config.yaml
num_hidden_layers: 10
hidden_size: 256
n_experts: 64
experts_per_token: 1
d_expert: 96
d_shared_expert: 192
hidden_act: "swiglu"
moe_layers: [1, 2, 3, 4, 5, 6, 7, 8, 9]
router_score: "softmax"
normalize_top_k: false
routed_scale: 8.0
balance_loss: 0.00538
balance_bias: false
router_noise: 0.1
shared_expert_gate: true
init_std_router: 0.0344
lr_router: 0.000298
num_attention_heads: 8
num_key_value_heads: 1
head_dim: 32
vocab_size: 8192
norm: "rmsnorm"
norm_place: "pre"
norm_eps: 1e-06
positions: "rope"
rope_theta: 3570.0
rope_fraction: 0.25
qk_norm: false
attn_scale: 0.177
tie_word_embeddings: false
parallel_block: false
init: "uniform"
init_std_qkv: 0.0319
init_std_o: 0.00713
init_std_up: 0.0319
init_std_down: 0.00357
optimizer: "adamw"
learning_rate: 0.00159
beta1: 0.95
beta2: 0.98
weight_decay: 0.24
lr_head: 0.00617
max_grad_norm: 1.0
warmup_steps: 228
schedule: "wsd"
decay_fraction: 0.599
decay_shape: "linear"
final_lr_fraction: 0.0
batch_tokens: [32768, 65536, 98304]
max_seq_len: 1024
doc_mask: true
z_loss: 0.0001
train_tokens: 321400000
max_steps: 5401
dataset: "wikipedia_en"
Below are experts of layer 5 (counted from 0) of a mixture-of-experts language model. Rows are named router (the router's row for the expert), gate (a neuron's input weights, with its number), up (a neuron's input weights, with its number) and show model dimensions 0-255. Each number is 50 + 10 x the weight over its row's rms, rounded and kept within 0 to 99.
Before each expert's rows: "gets" lists some tokens that make up at least twice as much of what it gets as of all text. This comes from a sample of Wikipedia text that the model never trained on. Tokens count by the router's weight.

# expert 16
gets: "as ", "As ", "201", "as", "since ", "202"
router:65 51 39 28 64 51 47 47 57 39 60 62 54 46 48 46 31 68 37 70 53 47 54 37 58 63 64 56 51 50 40 31 55 46 38 48 46 43 51 34 64 36 65 69 67 53 60 58 38 42 42 44 46 48 57 62 58 41 55 62 65 38 51 48 51 47 48 58 37 39 33 53 52 61 57 55 39 49 55 46 47 56 58 62 50 48 47 35 30 55 53 53 46 66 50 41 56 58 68 52 54 46 40 60 33 60 38 43 43 44 48 58 52 43 36 65 53 74 59 53 54 53 61 60 56 66 49 58 55 46 41 34 47 47 56 58 51 43 37 61 39 47 47 61 44 58 68 41 61 50 49 62 42 46 45 47 55 63 45 59 59 43 64 64 57 65 60 43 66 59 34 61 21 42 59 39 44 38 42 43 37 45 49 65 42 60 52 53 43 69 43 41 38 59 59 45 50 63 45 40 49 41 58 42 32 35 54 35 54 40 50 58 38 48 69 55 51 51 47 24 57 72 45 49 52 53 58 52 50 49 49 40 46 57 62 33 32 55 54 30 42 33 60 53 58 48 42 64 42 32 63 47 48 63 57 57
gate0:52 49 53 60 52 35 33 53 43 57 49 47 59 66 33 56 53 43 56 47 37 55 50 48 32 39 47 26 75 56 72 49 49 52 69 60 55 73 44 41 28 45 52 45 43 56 37 36 43 55 55 53 70 32 66 56 42 56 42 62 49 62 60 50 62 54 56 57 44 52 53 54 43 61 76 32 53 45 61 52 55 43 53 56 65 51 48 59 47 43 61 49 53 51 59 43 34 64 45 74 73 42 37 31 51 53 61 44 57 55 55 41 51 63 69 29 47 42 64 69 58 53 40 31 46 42 55 42 65 50 54 57 61 58 59 49 42 43 63 46 38 46 45 48 40 64 44 64 45 51 41 44 50 43 48 56 44 38 44 40 36 69 43 46 46 49 53 39 38 34 54 52 43 55 47 51 63 47 46 34 71 66 43 61 63 48 38 48 50 51 40 50 54 44 55 48 54 70 31 48 56 52 59 53 51 42 54 60 44 44 67 44 59 36 40 46 69 46 54 57 51 53 64 50 40 54 42 61 58 56 61 54 37 41 33 47 48 44 34 34 38 47 41 52 48 58 54 35 53 44 45 43 40 67 64 57
up0:45 54 40 58 46 60 40 29 67 18 55 47 56 39 45 53 44 63 52 31 42 30 52 61 44 51 53 40 42 55 49 52 24 40 62 45 50 49 52 39 39 55 40 48 26 39 34 55 53 51 39 41 57 51 52 49 56 48 45 43 52 35 57 54 66 51 78 66 47 40 47 25 60 50 60 58 40 40 54 40 61 61 36 63 54 49 54 56 47 60 52 41 55 66 41 48 44 49 53 69 48 46 50 54 53 40 31 62 40 53 55 42 53 41 39 54 48 39 43 42 53 33 49 20 44 38 54 49 44 62 69 50 56 62 63 44 45 40 76 59 48 54 47 64 52 57 54 53 44 46 44 54 58 46 54 61 60 44 54 53 29 43 46 57 41 46 28 59 49 35 47 53 61 49 49 52 55 42 49 64 58 54 50 41 46 37 69 48 50 52 52 53 48 55 55 46 64 50 55 48 42 49 43 58 28 57 43 52 56 56 67 39 38 50 39 50 59 63 68 54 39 40 56 37 52 65 51 40 44 68 44 49 62 51 64 53 47 47 55 44 49 79 69 39 63 45 37 52 56 53 60 60 75 49 44 57

# expert 57
gets: "| ", "; ", " ", "0 ", "\n", "|"
router:33 41 50 58 47 59 49 39 50 30 54 59 57 52 52 31 38 45 44 57 36 33 52 55 43 52 64 66 63 44 41 60 34 40 63 46 36 56 57 41 42 64 44 52 48 40 73 55 56 53 36 59 59 40 53 64 59 40 48 31 50 46 61 60 55 57 53 51 37 59 41 49 47 55 61 46 40 63 58 41 55 51 60 58 34 52 60 70 49 39 61 67 55 60 52 45 66 23 53 37 29 59 54 49 46 36 37 32 51 58 50 58 58 42 41 51 59 47 55 77 51 54 58 52 54 46 50 34 50 37 34 36 61 35 43 60 65 57 52 59 50 51 48 48 53 41 49 45 50 38 49 44 36 44 49 46 46 62 30 48 56 45 60 40 60 42 43 34 69 39 26 47 49 50 66 49 41 39 46 56 50 52 57 41 34 66 56 60 46 39 69 52 39 54 40 47 65 41 35 36 40 54 41 55 58 65 51 59 35 50 45 55 62 52 48 63 55 34 62 51 45 39 57 57 45 60 60 58 63 37 36 55 49 50 53 48 40 36 48 61 65 63 54 48 69 40 63 66 43 45 66 60 58 61 41 49
gate1:73 51 55 49 35 47 44 42 53 62 48 40 49 47 55 49 55 52 51 49 43 43 54 64 36 39 37 60 62 43 52 41 57 66 30 48 62 53 64 51 52 41 45 60 49 47 53 59 56 49 44 34 41 45 62 53 52 39 53 44 65 63 42 46 49 51 40 50 53 51 59 53 35 59 48 58 53 51 54 35 55 80 56 32 38 47 60 67 45 57 49 65 36 51 60 48 40 47 39 44 53 42 59 37 66 30 60 61 55 66 42 48 52 41 45 40 75 34 52 45 63 52 54 55 34 50 38 41 45 39 44 56 38 33 38 51 47 63 44 48 47 47 48 54 34 31 53 55 44 42 49 37 51 51 28 54 32 53 37 44 49 61 56 44 61 40 46 47 43 51 49 22 70 55 56 58 81 52 53 52 67 58 55 59 54 58 58 45 63 41 29 47 47 80 45 48 34 41 43 51 57 37 51 60 58 44 56 54 44 46 53 49 55 76 35 60 54 46 68 52 42 50 60 50 41 50 28 57 67 36 54 40 53 51 51 58 31 42 45 49 51 37 51 50 36 50 58 44 53 64 39 64 53 30 43 45
up1:56 39 56 37 31 42 48 42 50 58 58 37 56 44 57 30 49 49 51 52 48 31 58 67 34 30 43 58 63 51 56 43 52 56 34 52 54 52 67 57 56 44 36 54 50 51 49 63 49 43 40 51 37 41 69 47 50 39 42 44 65 61 42 49 48 54 49 40 51 61 54 54 43 66 51 54 60 52 56 39 61 65 61 36 38 49 47 69 45 51 36 68 44 50 60 49 45 41 40 37 49 48 55 52 65 34 61 59 50 64 40 55 54 40 42 40 66 34 47 46 50 62 51 63 36 56 45 39 50 37 35 45 43 31 43 55 49 61 43 58 43 38 61 47 47 32 58 44 50 42 48 33 43 45 28 57 27 60 36 35 60 61 60 44 55 46 40 46 45 49 46 31 53 54 65 59 67 54 47 48 57 61 60 59 47 61 61 42 56 33 39 39 56 76 37 50 42 49 47 51 50 27 48 68 63 50 56 60 32 46 55 53 61 75 44 53 50 40 52 50 39 56 64 45 45 51 22 53 68 23 52 44 41 56 57 58 46 44 51 46 48 46 49 58 49 45 65 49 46 68 44 54 60 35 38 42

# expert 42
gets: ": ", "| ", " ", "- ", "): ", "/ "
router:39 42 33 68 52 43 55 55 41 40 52 49 56 47 45 48 41 37 57 57 55 64 61 40 42 38 54 47 41 45 62 47 46 50 69 49 52 56 44 51 62 44 45 35 52 58 41 43 49 48 49 41 47 47 50 50 40 71 35 47 41 42 58 43 37 63 50 59 48 48 68 51 33 32 42 36 36 34 58 61 32 51 48 56 71 42 50 76 45 50 52 65 60 55 55 41 52 57 63 53 36 54 61 47 34 49 51 35 52 50 44 44 59 53 34 47 58 58 48 30 59 46 51 45 51 59 30 45 43 36 64 54 52 63 42 36 47 42 72 48 41 43 65 39 47 34 72 60 59 68 52 39 45 47 51 57 59 58 52 32 54 42 43 60 41 53 67 37 58 40 60 47 32 70 62 51 55 45 51 33 55 40 59 55 35 49 55 24 66 35 58 63 60 55 57 44 58 50 58 35 54 36 68 43 68 43 57 55 56 58 59 64 64 50 56 44 37 53 50 30 33 53 59 38 41 43 41 48 46 43 44 50 65 58 52 46 46 41 54 38 37 33 58 67 39 52 61 51 36 58 64 49 35 57 49 54
gate0:65 55 54 51 54 48 47 61 51 65 55 49 61 69 56 46 29 60 57 50 51 75 61 59 59 42 27 44 47 53 58 31 74 47 51 55 71 44 71 52 57 51 33 45 44 46 29 61 39 46 59 68 73 71 46 34 47 48 38 52 54 55 49 58 30 55 50 65 64 45 51 61 59 51 59 41 46 46 60 35 59 49 35 53 46 57 66 58 45 42 55 38 69 42 35 56 41 36 50 46 58 45 51 57 58 58 42 67 34 50 55 38 61 60 48 50 55 38 52 43 38 48 57 45 55 45 62 56 41 39 49 60 48 52 40 54 57 46 52 56 51 71 39 49 44 52 47 53 34 40 37 55 36 53 35 49 47 46 54 49 52 37 51 42 57 52 54 57 26 71 43 64 53 57 55 46 43 61 51 49 46 63 53 54 45 47 77 51 56 48 52 57 55 59 58 62 47 59 60 56 52 58 51 70 49 62 38 62 54 52 52 43 59 61 46 79 51 65 22 59 56 41 33 41 39 61 41 53 48 49 42 51 31 47 25 52 51 47 50 60 41 53 56 45 48 52 36 45 59 46 42 36 50 66 40 57
up0:38 61 46 53 38 51 42 48 57 47 45 51 52 21 60 50 61 59 71 52 59 38 50 48 48 59 44 62 51 47 58 67 54 56 47 39 57 38 36 29 41 54 54 50 38 50 65 40 52 40 64 43 41 39 55 64 38 45 70 45 59 54 43 55 52 53 55 43 33 44 51 40 58 53 40 50 49 47 52 42 37 78 40 46 48 54 49 49 52 51 50 52 34 54 61 54 45 62 47 59 56 48 32 69 52 48 52 44 41 34 53 35 46 46 53 41 64 53 42 56 64 36 39 36 60 47 34 71 48 58 52 56 59 40 48 39 46 42 52 57 57 43 44 56 42 66 53 55 59 51 46 68 54 53 55 63 50 62 46 54 38 54 56 40 46 44 42 56 57 40 40 28 60 36 54 43 41 21 63 47 46 41 62 47 46 45 51 48 47 44 43 47 51 52 58 36 49 73 42 52 69 44 41 31 51 48 55 47 47 46 48 63 41 50 41 52 63 48 93 52 66 45 40 52 62 50 66 44 47 53 43 40 60 38 69 51 31 66 36 39 54 50 39 49 40 26 40 38 52 41 51 75 45 55 55 42

# expert 36
gets: "-", "–", "un", "new ", "same ", "ly "
router:37 63 43 48 48 46 49 53 58 36 49 57 41 40 49 58 39 55 46 56 50 57 44 47 50 64 52 41 61 59 60 60 54 36 54 44 41 41 36 63 61 56 62 46 55 60 55 37 40 51 43 64 52 44 30 57 48 48 61 54 63 55 34 54 63 37 37 38 35 60 49 46 53 48 48 58 66 48 42 59 70 64 68 35 53 33 57 53 37 54 35 41 42 35 52 47 35 38 37 60 66 40 43 68 59 67 41 37 56 54 58 54 71 56 39 50 45 38 43 30 53 38 36 70 32 41 73 50 43 45 43 45 58 35 38 43 43 69 40 62 63 45 47 47 40 51 32 39 68 55 61 47 59 62 36 53 70 50 68 54 43 60 46 53 61 41 69 49 36 55 54 73 52 55 74 52 55 62 63 61 42 44 58 55 33 52 65 52 55 66 46 56 64 57 66 46 46 40 46 55 46 61 65 52 51 59 51 47 51 44 39 73 41 39 45 50 59 38 54 53 48 56 45 45 56 49 53 49 54 60 41 41 31 43 39 48 56 24 50 58 61 57 46 62 43 52 48 54 54 50 52 59 58 47 36 54
gate0:45 47 45 70 51 37 35 43 52 43 45 49 63 41 51 42 42 60 49 65 57 49 36 45 60 31 50 47 39 25 46 44 52 55 51 65 45 53 64 41 57 38 34 41 50 42 61 50 41 57 53 45 58 44 69 39 55 47 25 42 46 70 56 63 37 61 47 51 51 42 61 50 21 50 44 55 37 57 76 52 54 62 51 51 49 56 66 41 48 11 60 53 47 50 63 50 53 42 51 67 58 46 42 59 50 45 51 53 58 56 41 48 57 56 42 40 71 52 54 53 63 37 63 38 43 43 46 43 30 42 57 45 45 49 68 44 29 50 41 37 47 37 26 51 40 30 55 47 46 37 36 51 47 58 30 58 60 42 57 33 57 64 52 48 39 57 53 66 48 47 49 38 61 51 51 54 55 56 63 42 45 55 54 46 48 52 59 46 54 31 36 49 41 53 33 66 32 57 55 51 44 44 52 44 65 59 50 46 34 41 39 52 64 47 43 54 50 49 57 38 69 74 51 52 41 28 50 49 53 33 46 57 36 46 50 46 45 46 41 34 55 59 56 56 54 55 52 43 63 57 46 53 51 36 49 55
up0:41 69 51 44 80 27 37 56 48 46 51 55 61 54 44 45 37 65 60 53 37 38 47 45 51 38 52 50 59 41 44 41 44 45 51 65 56 52 57 44 61 44 62 45 28 46 40 43 43 62 59 33 71 68 51 40 57 59 34 44 63 60 49 67 40 54 42 40 53 58 47 50 36 42 54 61 46 62 61 55 56 57 51 54 66 62 65 33 37 24 54 44 45 50 50 60 55 54 48 54 56 47 40 48 39 58 51 44 56 54 46 54 53 59 51 42 43 38 52 48 54 54 65 46 38 47 51 51 36 51 69 58 41 47 62 52 44 49 38 41 61 44 34 61 51 41 45 44 48 43 26 56 42 56 35 57 58 52 41 27 56 58 49 44 70 55 57 65 35 51 47 56 54 52 64 41 50 54 41 48 37 67 56 60 45 37 65 43 54 37 56 46 52 51 46 61 36 49 61 54 46 53 48 49 69 57 56 53 60 32 50 49 70 44 48 46 38 74 47 51 65 57 49 43 33 36 53 55 57 41 43 36 39 35 27 51 59 47 46 46 42 58 52 49 80 76 37 27 57 60 50 56 49 59 54 49

# expert 0
gets: ". ", "\n", ".", ")", "). ", ", "
router:39 43 35 62 33 57 39 64 43 40 33 54 59 48 52 54 48 50 56 57 57 33 45 50 63 44 60 47 43 54 52 33 63 30 61 47 48 56 34 46 60 60 51 50 32 35 56 46 55 38 58 53 51 56 60 57 51 37 43 30 59 51 46 49 55 40 49 67 67 49 62 34 53 30 51 56 56 48 63 38 38 59 50 71 33 44 54 39 52 45 46 46 59 47 53 48 52 46 44 42 58 49 43 44 60 54 37 34 46 39 56 57 64 37 36 61 43 63 43 59 45 58 50 42 68 39 67 60 53 36 36 40 55 31 43 59 55 55 57 44 54 48 59 40 48 57 49 46 47 55 45 66 47 51 56 44 57 65 58 61 42 36 59 45 43 56 46 72 65 40 41 74 56 37 53 45 33 35 47 40 42 61 50 42 62 54 63 55 47 48 53 74 26 45 56 38 59 68 68 38 61 47 42 65 49 60 56 55 58 55 49 58 52 52 53 62 64 57 56 50 56 55 67 39 42 60 65 46 50 33 50 54 49 49 32 41 34 67 40 56 63 58 34 56 49 39 25 51 59 48 73 52 54 53 38 56
gate0:47 42 44 39 48 51 66 47 54 47 44 45 66 52 62 44 46 47 46 46 43 59 61 57 47 61 60 44 68 59 59 47 37 52 49 57 43 37 52 55 61 26 53 38 44 39 42 57 64 58 51 22 55 50 53 52 34 60 47 48 50 45 54 52 50 50 47 50 26 34 49 50 48 61 47 45 50 52 27 59 60 34 42 44 51 44 36 63 60 42 52 46 47 56 38 53 63 55 59 67 35 68 47 59 63 54 49 55 58 55 53 25 50 55 61 52 46 64 61 46 49 48 47 55 47 45 38 51 43 45 60 58 55 71 46 27 41 42 65 33 53 68 36 40 52 67 48 40 46 60 75 51 41 49 59 37 49 59 43 32 55 58 56 61 33 53 50 73 50 53 59 34 36 44 49 37 50 58 54 64 45 48 39 50 40 47 56 45 26 51 53 40 44 57 50 55 32 53 37 46 46 61 40 46 68 54 42 35 50 59 36 63 40 63 45 45 43 59 41 53 40 43 40 41 71 48 52 39 56 55 49 40 45 77 47 44 57 38 59 48 54 50 51 35 43 56 76 50 32 38 49 56 43 40 69 33
up0:53 54 36 47 58 59 43 33 48 39 42 42 42 46 27 27 21 61 56 44 51 46 35 45 38 36 42 40 47 39 44 43 58 47 44 52 49 47 48 34 33 48 31 62 42 52 61 58 61 36 34 43 41 41 66 57 50 50 67 53 41 49 56 50 51 53 51 39 52 55 46 48 42 51 55 53 37 39 53 56 39 35 58 33 60 30 61 61 60 49 51 42 24 56 52 45 40 45 42 37 62 43 53 44 54 46 58 42 52 51 41 51 46 56 50 50 50 52 45 76 44 64 42 51 39 52 54 47 42 59 60 42 48 52 67 50 52 48 39 34 65 36 45 40 66 38 23 53 45 38 42 57 60 58 42 57 47 48 68 38 53 46 40 27 48 57 61 28 46 49 53 43 63 34 58 61 45 50 39 65 57 71 46 54 57 45 64 63 51 44 37 44 30 55 42 59 63 54 38 64 41 59 32 49 62 52 44 68 44 37 62 33 43 57 34 46 44 46 56 61 58 50 36 51 58 59 54 48 60 47 54 52 59 35 61 57 50 49 28 69 52 54 65 50 56 50 45 38 54 47 46 42 56 54 62 65

# expert 58
gets: ". ", "his ", "her ", "their ", "its ", "His "
router:55 44 54 64 41 58 40 56 56 68 51 40 43 52 44 52 47 31 57 56 51 61 44 47 48 60 39 65 44 60 48 44 38 40 48 60 66 71 57 59 42 62 26 49 52 45 61 61 52 39 48 33 66 50 63 55 59 37 54 69 46 51 48 67 43 55 65 55 45 54 59 64 55 46 58 44 38 54 61 30 34 46 52 49 40 49 73 55 69 50 57 55 46 43 45 30 36 33 53 53 28 44 59 45 48 39 50 56 57 56 70 64 61 46 39 45 54 55 66 40 57 60 50 59 52 56 51 47 47 44 40 41 58 47 46 59 48 56 51 63 51 39 50 39 41 27 56 41 45 61 45 46 63 59 37 62 51 64 59 51 47 53 62 47 58 68 40 64 73 64 57 56 54 42 61 40 62 56 48 48 46 40 37 64 41 48 29 55 38 57 54 73 22 56 61 45 62 49 58 48 47 56 59 58 68 53 46 60 41 44 64 56 56 51 52 55 59 48 50 62 49 33 41 60 45 36 67 46 39 51 40 49 54 48 27 35 52 53 54 44 43 52 40 69 39 56 61 38 44 42 64 44 44 47 69 67
gate0:61 47 37 55 58 52 47 49 73 49 59 42 59 52 48 55 60 64 35 57 59 44 53 34 42 43 60 47 54 50 49 56 50 48 59 50 60 42 61 32 57 57 53 51 37 57 41 43 44 49 66 63 62 58 46 36 62 49 27 36 70 34 60 62 32 49 48 56 74 63 44 39 53 46 44 53 61 29 44 53 58 32 29 68 33 60 40 57 68 50 48 57 42 30 54 57 61 50 52 47 39 43 37 60 40 60 53 57 59 60 52 57 49 51 59 62 55 63 64 49 38 33 59 48 46 39 41 49 54 53 64 59 38 65 56 28 64 44 36 57 40 56 56 46 48 58 32 55 45 52 56 49 41 49 54 46 46 36 47 53 35 36 61 54 37 38 66 49 52 61 52 44 55 31 38 49 28 37 59 34 50 42 44 39 66 62 67 38 63 48 54 51 46 44 64 64 50 51 58 54 50 50 45 39 46 66 43 34 47 43 53 49 72 55 38 40 55 61 53 51 54 62 45 48 41 63 47 56 51 35 40 36 52 46 49 47 52 43 52 57 43 63 45 41 45 42 42 41 40 42 41 45 53 55 15 41
up0:80 56 41 50 59 39 46 51 65 48 57 39 55 61 39 17 51 51 29 78 28 60 61 63 44 43 31 45 50 59 51 41 48 55 50 45 51 52 50 50 45 47 48 52 52 54 54 49 42 58 61 54 59 51 61 45 57 45 56 59 49 56 60 45 29 58 57 37 42 57 45 55 41 68 54 49 45 46 68 37 36 41 49 48 63 51 56 63 64 40 55 35 37 42 50 55 33 69 42 61 27 39 49 57 42 58 54 66 61 58 49 53 43 58 58 28 41 57 54 40 54 48 36 57 47 48 59 65 70 54 51 52 40 42 46 41 46 36 44 48 47 60 35 54 48 45 32 44 43 44 56 70 51 50 47 52 28 54 44 56 47 53 34 47 63 45 37 54 53 68 34 34 56 69 39 51 58 53 25 48 36 48 54 64 28 25 44 50 39 63 60 49 52 44 50 60 43 35 61 65 50 65 55 56 54 31 51 58 48 43 41 31 47 71 50 48 38 59 57 55 49 50 43 54 53 52 52 56 40 52 61 42 43 38 56 44 50 49 45 64 49 34 53 43 38 52 45 57 58 49 43 47 61 45 51 62

# expert 31
gets: "- ", "| ", "/", "ed ", "Succeeded ", "released "
router:39 39 49 49 50 52 54 48 36 47 74 46 58 60 63 46 53 35 58 33 60 58 53 62 43 60 52 53 45 54 40 63 50 65 54 56 40 53 40 41 50 36 45 33 65 48 40 59 36 33 45 60 63 33 55 46 42 44 47 41 49 36 30 49 63 53 49 55 55 49 47 60 35 57 34 58 65 35 42 64 42 46 46 37 36 54 38 51 54 51 27 46 64 42 49 48 42 57 43 64 66 68 55 63 46 57 50 51 48 66 53 56 60 68 54 35 44 48 33 39 32 46 28 59 66 68 62 39 48 32 45 50 65 58 48 45 54 60 38 54 47 70 57 61 40 62 43 42 42 36 50 40 47 52 34 58 53 46 63 41 49 63 64 44 32 52 68 48 46 46 49 40 40 65 56 45 56 50 56 44 56 58 52 47 55 66 50 46 56 66 45 47 56 59 46 47 46 57 36 42 58 51 41 46 47 66 40 64 62 42 52 59 34 55 43 55 63 66 54 39 55 37 57 41 38 49 31 33 45 57 72 71 40 64 40 71 53 58 42 61 56 38 45 45 32 47 56 55 56 45 46 54 38 51 60 34
gate0:47 53 62 38 61 46 48 68 61 67 38 59 44 38 65 64 33 61 43 44 35 56 45 45 33 37 47 48 57 62 69 67 51 65 41 31 63 53 50 29 41 42 67 60 47 50 42 63 49 48 57 35 24 45 44 46 46 53 58 67 54 48 41 48 41 74 41 44 38 42 43 27 70 46 41 33 41 36 43 45 42 46 68 32 59 37 36 43 34 36 38 51 48 62 47 52 31 58 46 42 42 53 37 42 47 54 50 53 43 57 51 52 46 54 52 41 39 28 56 41 72 55 47 62 42 58 38 66 53 49 52 61 56 42 52 35 52 57 58 38 44 56 45 53 42 57 50 47 57 57 50 48 56 62 51 49 39 46 43 57 45 48 53 41 39 35 51 47 59 38 52 60 67 47 52 38 65 59 58 52 61 56 58 56 36 56 63 55 57 59 52 46 55 36 54 28 25 53 54 49 54 49 47 65 51 41 23 58 63 37 54 49 44 46 55 57 67 47 65 44 54 45 74 49 61 57 41 40 66 59 47 47 62 50 52 60 50 56 45 60 29 54 56 57 38 52 49 51 48 43 44 54 50 62 54 52
up0:46 51 42 67 55 68 39 59 60 52 48 33 36 70 45 32 61 37 50 63 59 58 41 51 65 49 44 47 34 42 42 52 51 36 57 50 41 48 57 54 50 61 37 51 26 41 48 29 42 54 43 57 54 50 52 55 50 71 56 34 50 60 53 48 49 30 63 48 58 51 51 61 49 62 73 56 56 36 45 39 49 55 45 69 54 52 68 56 52 68 71 61 45 42 56 44 48 47 39 47 43 39 52 58 57 61 44 49 64 52 49 50 42 46 45 57 65 56 46 78 56 53 61 45 46 48 59 25 46 48 50 36 30 45 46 54 51 51 41 52 45 46 52 50 45 43 54 59 50 62 46 67 47 31 70 60 62 53 52 56 38 39 36 49 61 60 65 52 50 51 42 46 35 52 36 38 28 48 28 49 57 45 53 49 44 42 43 63 43 46 79 64 48 44 56 54 77 44 50 44 54 48 55 43 47 50 59 44 48 53 37 63 58 63 40 53 37 52 50 59 34 47 41 48 31 61 69 57 57 41 36 57 41 39 50 55 46 56 47 57 71 44 47 54 49 47 31 51 53 42 57 42 55 64 27 64

# expert 33
gets: "| ", "- ", ".", "^{", "|---|---|---|", ". "
router:41 40 56 40 61 50 58 57 48 49 56 50 54 44 38 33 60 61 70 47 64 46 41 34 31 65 62 35 64 39 50 59 48 32 53 58 41 53 53 39 59 47 61 64 59 61 52 42 45 47 37 49 66 42 31 69 48 40 49 53 60 38 40 29 65 57 68 64 28 57 43 58 54 55 58 62 54 42 35 42 46 38 31 35 58 48 59 29 44 58 68 58 42 41 31 61 51 55 67 48 59 49 40 53 52 45 44 50 44 61 37 53 46 44 53 50 48 34 45 57 63 47 34 58 46 42 38 62 57 43 66 61 70 53 54 61 44 44 55 48 52 67 51 50 60 76 50 36 46 40 33 61 54 40 51 49 68 42 59 43 58 42 67 57 44 48 45 54 55 45 43 66 51 70 53 45 46 61 46 45 40 43 49 32 35 42 50 54 39 62 53 51 63 47 53 48 50 54 52 42 49 51 53 53 54 50 51 44 70 56 44 49 61 50 45 45 38 38 66 55 46 45 59 40 53 53 41 38 42 37 47 58 43 28 56 67 41 41 55 41 57 53 43 50 59 65 36 52 34 73 64 61 50 70 45 60
gate0:56 32 55 47 48 37 62 57 60 69 38 39 54 39 53 63 52 68 55 63 62 46 56 42 48 44 50 66 39 48 49 47 48 61 40 26 45 41 60 45 46 51 45 44 34 33 37 70 53 41 51 38 48 43 43 37 56 38 46 64 54 64 45 59 63 45 53 56 32 56 40 38 36 58 24 43 40 53 46 50 55 52 43 62 53 56 63 60 43 29 57 45 52 66 50 48 55 43 63 45 41 45 53 54 69 18 55 60 39 44 69 34 55 42 52 44 43 52 58 56 45 66 59 44 48 47 47 51 42 66 38 48 50 50 61 27 44 67 58 40 58 53 46 54 58 55 46 45 30 35 57 57 45 50 61 48 55 48 54 42 59 62 52 48 25 49 67 69 52 57 66 43 61 48 47 59 59 63 58 45 66 51 67 48 52 42 44 53 58 50 43 44 47 50 55 53 52 63 57 47 59 46 68 54 51 55 41 54 45 37 43 54 59 62 57 57 43 59 32 60 63 57 58 35 53 43 46 67 46 61 55 46 64 59 58 50 47 57 31 47 60 40 54 30 63 73 48 66 58 52 47 25 32 44 55 55
up0:53 46 59 41 56 50 61 31 56 54 37 50 54 72 30 37 67 48 39 32 40 52 29 52 49 37 50 72 62 50 49 46 55 59 42 50 52 49 44 53 37 44 32 50 51 49 46 40 53 51 33 56 57 54 70 47 48 60 39 56 53 51 50 55 48 46 57 42 51 54 38 55 41 56 46 40 60 36 68 49 54 35 39 87 37 72 58 53 53 47 51 47 61 54 43 51 47 40 67 45 59 53 73 62 40 45 50 45 60 35 35 62 44 44 48 72 51 49 49 53 48 38 57 62 61 46 47 47 46 47 58 42 66 60 45 57 51 59 36 36 42 54 60 32 48 41 42 51 70 58 60 34 39 36 54 48 54 43 44 58 48 69 47 50 47 48 48 54 50 36 53 63 44 50 63 44 60 29 42 41 27 43 44 53 51 65 56 46 54 33 57 63 45 48 51 61 59 41 66 58 50 54 48 42 48 58 54 43 50 38 71 64 40 51 59 53 52 42 47 46 45 53 40 46 55 64 31 41 46 66 68 52 59 60 42 48 54 55 66 47 44 34 54 74 23 43 61 60 41 40 53 51 59 42 36 39